Experts of a small language model: width 256, 16 experts in each of 7 layers.
Below are experts of layer 6 (counted from 0) of a mixture-of-experts language model. Rows are named router (the router's row for the expert), gate (a neuron's input weights, with its number), up (a neuron's input weights, with its number) and show model dimensions 0-255. Each number is 128 + 24 x the weight over its row's rms, rounded and kept within 0 to 255.
Before each expert's rows: "comes after" lists some tokens at least twice as common just before its tokens as in all text. This comes from a sample of Wikipedia text that the model never trained on. Tokens count by the router's weight.

# expert 14
comes after: "=", "\n", "  ", ")", "\n\n", " ="
router [ 89 125 117 144 128  89 132 109 152 127 109 130 126 117 154 101 152  98 141 127 152 128 137  94 118  77 152 167 128 122 115 135 111 121  96 109 171 125 187 130 163 150 120 161  83 148 128 116  93 162 134  90  79  82 157 158 161 143 136 143 106 169 145 120 111 111 120 145 147 170 142  87 127 122 107 148 119 146 130 105 134 135 129 122 161 114 117 151 120 147 117 138 140 138 110 131  91  89 105 140  99 111  85 155 118 102 137 142 153  97 160 166 189 134 127  98 125 140 125 129 134 114  83 143 128 138 138 114 141 185 142 160 129 102 141 141  97 108 136 134 134  86 140 111 121 136 152 152 138 152 136 127 141 140 153 137 119 169 134  97  71 122 113 211 113 141 120  94 129 132 138 179 131 186 157 132 126  82 134  92 116 128 138  99 122 138 144 164 142 122 127 115 175 175 121 128 121 124 154 161 125 163  87 151 111 160 114 119 139 101 117 111 154 129 134 117 110 158  86 166  85 129 158 140 129  99 157 153 158 163 118 138 137 129 130 128 107 144 141 117 111 123 110 146 138 123 124 149 144 111 114 103 184 126 177 114]
gate0 [143 136  91 144 154 122 135 146 126  87  95 165 142 148 109 122 165 132 143 122  96 106 123 135 121  84 117 156 124 101 142 125 148 107 178 177 172 107 132 170 119 125 138  78  90 120 143 143 133 144 126  73 165 134 150 132 114 124 136 115 133 136 121 168 107  93 155  95 148 130 105  60 104 136 123 143 158 158 161 120 102 106 140 156 105 140 104 139 138 108 121 138 125 124 105 182 148  90 118 133 117 129 114 130  83 111 138 198  91 130 106 138 117 139  86 130 175 104 112 161 109 140 128 154 135 125 175 135 128 169 102 109  57 109 170 178 119  86 111 126  86 134 110 114 126 111 154 131 108 116 138 156 118 111 143 174 125 100 146  91 144 159 132 141 142  97 144 149 148 132 141 144 135 139 104 124 110 139 134 115 120 110 159 110 123 144 134 173  72  94 136 160 133 142 136 112 138 127 128 155 105 115 133 147 112 142  96 117 146 116 129 127 136 167 116  90 182 107 116 129 147 125 129 153 159  88 140 103 162 158 139 129 116 126 142 119 126 123 142 127 170 170 112 158 154 152 136 145 157 139 178 149 130 117 140 111]
up0 [121 135 155 133 162 115  89 114 127 126 107 115  91 155 165 142 111 127 110 144 148 112  89 156 154  84 155  95 126 136 150 169 145 141 168 117 129 116  93 142  94 150 130 132 119 125 107  91 116 140 147 113 118 126 106 180 147 186 152 102  94 167 132 126 109 118 152 109 113 149 172  94 112 131 122 152 142 105 132 129 192 138  95 118  98 143 156 109 119 106 111 149 134 160 132 125 126 102 131  92 106 124 143 129  95 124 119 153 133 109  84 137 177 135 105 164 115  98 121 120 129 209 167 108  85 200 114  97 114 114 167 146 119 144 157 115 156 136 154 134 139 124 131 114 128 118 103 139 131 140  72 166 148 132 158 114 113 126 131 125 140 119 146 106 152 144 118 133 127 133 112 135 147  93 121  86 141 141 133 137  70 104  70 147 139 149 109 146 193 160 114 160 102 123 115 124 130 112 104 136 123 123  98 134 120 118 107 159 174 139 108 144 144 114 126 149 104 133 131 160 114 156 135 101 129 157  94 116 131 120 126  94 141 136 178 135 174 116 120  96 174 147 167 111 140 137 120  92  90 121 117 137 140 119  97 129]

# expert 12
comes after: " |", "|", "–", " (", ";", ":"
router [167 119 155 142 122 106 130 132 156 139 101 152 138 112 135 155 141 172 102 118 150  88  97  92 111 106 129 157 131 116 149 178 142 110 151 124  87 136 121  92 134 103  76 179 131 134  78 117 112 123 107 118 130 160 131  93 151 123 108 142 155 110  95  93 143  97  99 133 116 108 138 131 124  55  98 167 131 142 171 134 133 139 110 155 146 154 127 184 171 129 170 132 140 138  96 138 132 130 148 160 158 138  86  73  92 126 129 136 170 124 137 148 165 140 135 149  92 138 123 138 117 121 162 132  54 135 153 141 133 127 121 144 120 131 101 113 150 121 157  92 141 109 166 140 134 112 117 134 128 158 151 134 129  84  97  96 157 143 155  97 134 144 115 131 166 119 157 120 131 147 130 112 123 157 132 132 125  99 159 111  83 164 131 146 163 147 102 178 118 180 159 142  89 136 117 144 131 170 122 132 119 154 108 125 130 125 151 137  91  99 130 138 157 168 123  89 119 121 127 173 102 109 149 153 144  64 135 136 146 128 133 105 120 124 124 119 144 107 104 131 107 168 117 108 138 135  98 108 109 124 100 132 140 176 121 118]
gate0 [100 106 105 131 112 118 120 131  92 166 150 103 110 143 142 120 148 118 135 121 190 150 155  96 111 110 173  99 156 124 142 103 135 169 136 133 132 119 148 127 169 154 139 125 131 152 136  87  97 122 165 112  76 144 107 111 153 133 106 143 120 138 130 117 147 134 141  98 121 153 116 118 149 122 112 125 130 156 152 111 101  88 166 141 121  82 163 127 182 148  99 152 148 141 142 146 134 166 144 156 122 156 103 105 133  99 161 146 106 157  80 116 158 104 112 126 146 133 135 174 124 151 136 123  95 167 146 102  97 190 106  91  76 106 127  94 128 123 139  82 125 153 129  99  62 126 167  90 173 119 143 136 112 109 112 109 173 126 139 106 136 137 138 107 117 113 140 127 122 102 116  65 113 144 112 133 130  83 147 113 136 116 159 115 131  97  95 157 124 155 109 148 142 101 133 101 128 154 172 129 139 146  77 101 117 109 170 158 122 142 154 150 140 150 136 143 138 141 133 128 119 111 121 164 143 161 148 176 126 116 140 137 116 139 127 139 191 152 124 114 165 146 143  68 115  91 115 131 139 125 136 102 132 120 140 126]
up0 [125 121 176 116 115 120 136 106 147  87 157 119 116 155 132 126 139 140 156 120  85 112  78 116 119  75  81 157 154 163 137 175 121 130 100 167 151 106 164  91 141 110 105 127 120 187 173 118 158 114 104 152 145 161 158 117 122 121 151  91  98 161 109 117  94 140 124 158  95 119  95 100 156 119 167 106 106 135 156 143 167 161 108 126  56 135 111  99 107 133 122  89 118 135 129  95 142 141 135 119 105 114 136 113 122 119 194 122 136 123 157 136 134 103 152 124 119 170  71 132  76 140 152 167 150 109 138 106 129 112 110  90 129 171 129 119  82 128 160 131 135 116  85 154 140 134 105 126 126 156 129 127 157 104 114  76 114 110 123 147 141 131 154  82  96 114 129  98 154 126 135 116 147 143 139 132 102 134  91 104 132 118 137 137 143 153 126 130 149 121 141 109 169 119 126 106 146 130 125 126 122 161 151 163 131 150  94 118 136 121  92 155 145  81 142 103 151 104 133 154 147 112 133 117 118 101 127 155 136 133 102 145 150 133 131 122  86 141 113 118 146 184 150 131 140 136 160 131 134 185 102 115 121 177 138 117]

# expert 6
comes after: ",", " of", "'", " in", " and", " as"
router [139  65 139 167 157 106 111 152 107 140 152 178 154 141 171 136 131 136 152 159 140 132 122 123 169 150  97 126 127 133 137 144 162 127  69 113 104 140 118 120 158 137 118 114 112 138 133 127 137 148 113 102 109 106 109 120 129 168 183 120 118 142 137  86 128 129 123 147 167 161 106 137 126 106 143 117 123 145 159 168  91 128 148 129 137 124 129 103 118 126 159  98 161 151  75 144 100 131  84 151 176 167 149 108 181 161 157 140 148  90 150 146 138 209 159 123 111 133 121 107 165 128 105 114 145 141 152 134 177 170 122 132 128 111 107 119 133 138 105 160 159  95 156 114 161  95 121 179 149 148 137 122 173 139 156  92 164 144 104 115 135 138 128 119 148 108 179 148 124 163 133 139 114 121 139 117 108 103 161  97 116 116 111 157 109 113 134 154 128 163  78 135  99 161 156 107 130 153 155 130 137 141 120 122 132 127 137 133 123  97 137  91 135 131 153 144 130 149 114 148 108 142  85 160 165  96 135 121 111 118 157 149 151 125 118 109 114 114 138  84 138 119 102 120 155 159 100  95 112 130 166 104 149  86 116 142]
gate0 [134  82 151 109 143 114 122 135 151 128 148 158  89 143 139 151 146  86  93 140 128 163 155 123 160  99 112 110 178 101 100 166 153  86 141 133 127 124 180 112 140  92 106 119 133 177 132 106 159 134 146 124 135 128  85 106 107 122 101 114  96 164  82 145 152 129 149 168 101  96  99  96 163 123 104 108 139 134 130 139 163 159 132 159  91 149 169 112 119 144 153 106 111 132 125 134 165 132 154 107  98 194 124 137 139 136 177 101 140 145 138 134 145 140 106  97 121 131 145 160 101 122 125 125 121 134 138 152 152  89 109 137 163 130 107  66  89 128 159 111 117 118 144  99 128 147 159 131  89 157 123 128 167 110 107 147 110 118  83 147 130 106 138 103 141  74 134 133 121  97 136 156 106  59 108 134 126 123 105 136 136 138 128 167  89 150 135 116  88 118 103 134 120 145 104  99 125 158 147 150 139 119 129 114 110 121 136 149  89 140 144 174  70 162 132 127 103 158 150 129 162  97 120 148  99  99 138 138 112 137 141 123 149 130 143 130 163 132 115 151 139 142 159 104 159 144  96 159  88 144  95 112 128 139 147 145]
up0 [151 119 100 147 168 137 115 166 113 174 151 107 173  96 123 166 132 102 156 101 111 154  84 107 103 165 163 138 144 141 143 121 133 133 131 121 161 128 187 125 175 133 159  87 135 123  97 105 116 141 113  95  98 123 139  90 146 110 135 154  81 146 143 146 106 134 115 166 155 155 131  82 130 118 122 126 118 149 114 115 110 123 162 107 150 120 128 144 128 104 146 131 134 135 141 178 164  99 130 131 129 137 134 128 130 153 155  79 113 134 148 114 135 166 133 120 154 141  88 109 122 103 124 106  97 147 141 168 152 120 152 153 117 160 127 148 144 114  82  99 165 111 105 159 160  93 130 146 128  78 176  99 131  89 115 146 133 103 120 115 139 146 119  74 135 133 145 101 144 108  96 112 112 160 130 144  72 114 117 109 126  87 142  86 103 115 127 127 118 128 115 139 108 120  88 149 102 170 121 121 175 115 147 124 119 126 107  97 142 103 130 152 151  91 129 122 123  90 139 128 158 127 107 121 166 114 112 104 153 155 159 113 108  91 124 108 149 104 158 110 137 111 107 120 112 156 116 185 198 126 143 104 138 176 122 156]

# expert 10
comes after: "\n", "  ", "=", ")", "\n\n", " 0"
router [120 140 135 121 116  92 162 155 139 140  90 146 135 132 141 119 171 125 131 141 153 132 170  94 145  48  97 161 152 106 133 145 123  96 130 103 154  82 153 121 205 140 113 178  93 153 106 124 109 137 127 130  74  73 114 128 149 163 143 139 118 170 122 144 136 127 144 127 170 121 138 121 144 108 126 164 130 132 143 114 110 151 121 126 197 114 135 161 113 119 116 116  95 117 136 127 115  88 105 145 132 108 121 138 145 131 144 133 196 121 179 165 172 127 120 105 107 145 148 127 135 124  93 117 146 106 162 116 144 154 144 137 101 106  98 124  96 138 126 149 149 115 148 148 145 131 113 128 136 109 123 132 191 125 127 136 157 157 150  71  98 121  98 132 131 169 104 118 117 116 128 159 102 145 176 147 113 112 100  97 124 134 145 132 134 119 124 138  93 118 166 127 165 168 147 139 153 151 122 143 129 123 169 121 154 154 153 101 161  84 112 132 119 135 159 155 133 145 113 167 137 109 170 129 123  99 161 150 166 157 129 131 153 126 156 140 127 126 125 123 136 152 110 145 152 160 118 119 111 112  81 111 174 123 133 151]
gate0 [113 131 100 112 132 153 140 138 125 118 130 150 137 146 119 132 147 104 105 126  75 142 168 114 113 162 141 166 116  95 177 140 146 120  73 128  98 100 103  83 101 120  99 144 100 105 124 138 113 181 190 143 135 102 117 191 122 103 133  89 148 126 108 159 138  92 140 127 142 133 116 122 103 125 128 128 161 125 158 138 125 155  76 138 145 153 107 104  60 121 132 121 106 169  83 132 154 120 128 128 158 157 106 103 154 130 119 114 149 157 117 182 144 152 159 141 136 146 131 121  94 127 132 114 155 118 142 141 124 111 143 179  99  77 104 130 122 131 127 138 141 108 131  86 140 103 152 122 142 150 166 105 126 155 133 110 111 155 152 133  87 111 136 132  95 131 101 156 115 156 132 117 116 126 131 162 108 132 130 147 155 135 133 100 120 126 117 126 126 154 152 113 166 131 139 111 159 146 107  85 106 101  91 128 111  96 142  98 181  96 129 169 132 151  82 143 146 171  60 124 141 179 131 113 126 167 126 129 112 139 123 102 172 102 129 155 132 135  98 161 118 172 139 110 112 155 115 142 141 127 112 144 118 144 142  86]
up0 [141  87 140 134 150 156 108 116 129 163  98 108 130 119 139 117 155 140 159 147 188 143 145 148 157 103 122 154 133 137  96 145 146 134 146 140 123 129 107 159  74 131 180  67 127 112 131 128  91 105 129 147 116 116 122 166 147 156 104 141 126 115  99 125  93 139 123 136 118 103 144 140 103  93 133 143 137 143 123 125 131 103 136 125  86 139 106 138 146 133 117 148 145 144 120 140  92 108  97 120 140 104 125 140 190 152  89 107 142 148 132 121 109 120 104 159 134 117 149 111  86 116 117 145 131  72 126 109 119 105 104 150 118 127 162 159 138 170 128  61  96 119 158 172 117 115 125 127 160  89 168  69 157 131 113 126  79 135 131 133 126 106  71 125  87 138 128 137 113 146 118  71 131 148 170 133 125  82  96  97 109 122 141  82 152 121 101 141 158 140 107 150  97 119 135  97 149 134  98 102 153 136 125 106 130 123 139 221 137  89 162 142 127 118 111 122 127 111 113 151 127 101 137 122 140 123 144 133 151 117 129 151 101 107 120 160  99 155 144 135 127 159 144 111 128 129 146  88 103 126  99 106 164 103 107  83]